Weights of a small mixture-of-experts language model, trained from scratch on English Wikipedia.
Size: width 96, 4.58M parameters.
Training: 332M tokens, 5063 steps.
Below are experts of layer 3 (counted from 0) of a mixture-of-experts language model. Rows are named up (a neuron's input weights, with its number), down (a neuron's output weights, with its number) and show model dimensions 0-95. Each number is 200 + 40 x the weight over its row's rms, rounded and kept within 0 to 999.
Before each expert's rows: a language model's description of what the expert responds to. This comes from a sample of Wikipedia text that the model never trained on.

# expert 6
What it handles: Syllables after C. Second syllables after an initial C or c, like C-ur-rie, c-ur-dle, C-ath-olic, C-ateg-oria; also word-start con, ex, Al.
up46,109,138,138,181,232,177,252,189,171,131,154,172,200,181,219,259,167,238,258,183,168,233,237,195,221,160,162,199,221,195,263,255,152,208,162,192,222,174,243,181,167,151,179,149,282,194,218,242,136,224,157,236,148,184,124,255,210,136,157,197,223,196,177,246,193,192,212,218,231,240,212,218,264,267,216,145,289,152,203,226,266,241,223,250,197,204,187,216,121,209,186,154,232,151,214,184
down46,193,283,283,208,160,217,219,177,183,264,158,251,216,103,165,248,120,284,139,218,302,257,239,180,183,195,160,196,196,250,222,213,223,228,212,217,175,182,214,194,196,193,243,255,158,153,180,190,261,224,210,211,185,175,201,187,126,260,168,278,149,211,264,217,218,266,185,225,199,240,198,257,168,212,236,197,220,180,174,226,209,237,150,177,167,232,171,207,276,204,260,147,182,194,181,220

# expert 11
What it handles: Numbers and institution names. Digits in scores, years and tables, plus team and institution words like United, University, League, County, and capitals in acronyms.
up10,142,205,204,183,123,254,246,229,196,191,188,191,166,142,197,201,170,223,202,154,208,204,201,204,126,259,234,220,220,213,193,179,261,200,226,108,201,258,187,142,243,111,256,206,261,215,242,222,189,236,178,130,147,241,182,252,237,274,204,201,206,194,237,204,211,220,229,235,201,222,289,195,180,192,127,221,224,179,190,198,202,155,279,274,153,210,182,209,207,235,90,207,192,264,144,166
down10,261,166,132,210,281,204,178,153,249,259,224,218,199,170,242,250,158,181,133,248,221,260,209,267,226,171,239,83,167,239,191,199,229,202,235,158,170,273,153,228,200,216,228,216,188,188,154,182,199,177,237,186,173,164,181,222,195,211,177,213,190,222,205,167,248,114,297,210,203,241,183,228,243,242,234,226,184,215,180,231,156,246,249,186,172,222,285,154,256,183,147,172,164,140,210,147

# expert 22
What it handles: Sentence periods. Periods ending sentences, abbreviations or decimals, plus inner pieces like if, um, ident in Blenniiformes, scientifically, accidentally.
up46,245,209,156,216,181,155,188,213,76,189,179,226,171,194,135,127,153,173,241,210,146,244,228,185,215,198,216,252,162,219,163,145,266,203,250,227,144,179,201,209,166,244,284,215,274,191,162,147,260,155,206,130,255,179,193,186,207,242,154,168,210,157,238,192,225,228,218,231,189,146,208,175,189,250,166,201,187,240,279,140,184,218,226,192,216,136,176,184,261,196,169,190,268,218,159,123
down46,138,219,183,217,222,216,231,184,201,239,239,249,215,256,222,274,238,199,222,203,240,236,227,170,155,218,209,198,239,148,170,134,147,207,153,176,238,200,240,226,199,142,141,204,188,295,148,265,155,199,162,200,255,210,204,200,265,213,158,188,186,237,185,135,199,161,233,177,167,241,233,215,224,185,168,293,206,239,148,283,201,147,200,139,195,303,142,238,210,232,213,240,171,188,163,117

# expert 8
What it handles: Digits in numbers. Individual digits inside years, vote counts and table figures, such as 19-9-7, 7,1-0-5, 201-7.
up21,199,290,172,145,122,159,246,163,196,218,239,273,168,184,200,131,196,186,216,213,187,229,261,266,150,174,185,172,238,196,194,223,204,90,216,178,251,178,206,136,206,239,201,180,206,189,144,178,185,230,191,191,160,250,202,215,227,162,141,136,173,187,171,242,198,142,215,149,175,208,193,160,202,216,102,160,242,286,221,262,165,244,186,166,204,138,228,221,157,165,260,234,220,269,188,209
down21,232,307,45,179,133,208,187,186,221,194,202,153,156,239,184,172,178,183,247,222,203,143,138,219,219,171,198,213,198,200,269,164,166,235,123,215,178,208,164,176,185,220,223,221,190,255,150,234,251,187,207,178,159,167,227,206,193,255,204,285,110,286,232,210,222,253,222,227,257,224,194,160,194,213,197,184,231,178,178,209,168,252,204,178,151,246,178,164,213,267,151,189,199,153,199,226

# expert 1
What it handles: Years, digits and colons. Leading digits of years and numbers, plus colons after list labels and section-heading starts, such as 1970, "Author:", "=Martinez".
up21,121,224,214,205,192,158,151,290,231,244,183,276,182,211,144,192,157,227,237,204,238,232,166,159,166,163,206,224,212,117,196,190,187,222,262,135,270,226,208,198,225,222,189,217,148,156,240,159,206,226,169,153,174,162,169,205,171,153,205,204,236,237,202,261,145,190,212,263,247,153,163,186,243,114,227,126,187,200,217,204,246,226,264,125,278,218,218,178,184,120,167,195,189,238,245,238
down21,225,190,218,140,203,166,235,171,224,198,165,219,192,212,70,158,245,220,170,193,291,159,244,209,165,198,251,164,223,164,147,262,209,210,195,242,202,158,222,154,127,136,230,162,153,200,201,210,201,210,156,248,137,228,178,175,175,201,185,130,173,206,164,173,199,264,177,159,69,236,218,194,182,166,260,217,184,174,203,233,303,219,186,160,212,208,184,141,176,214,150,219,213,200,186,261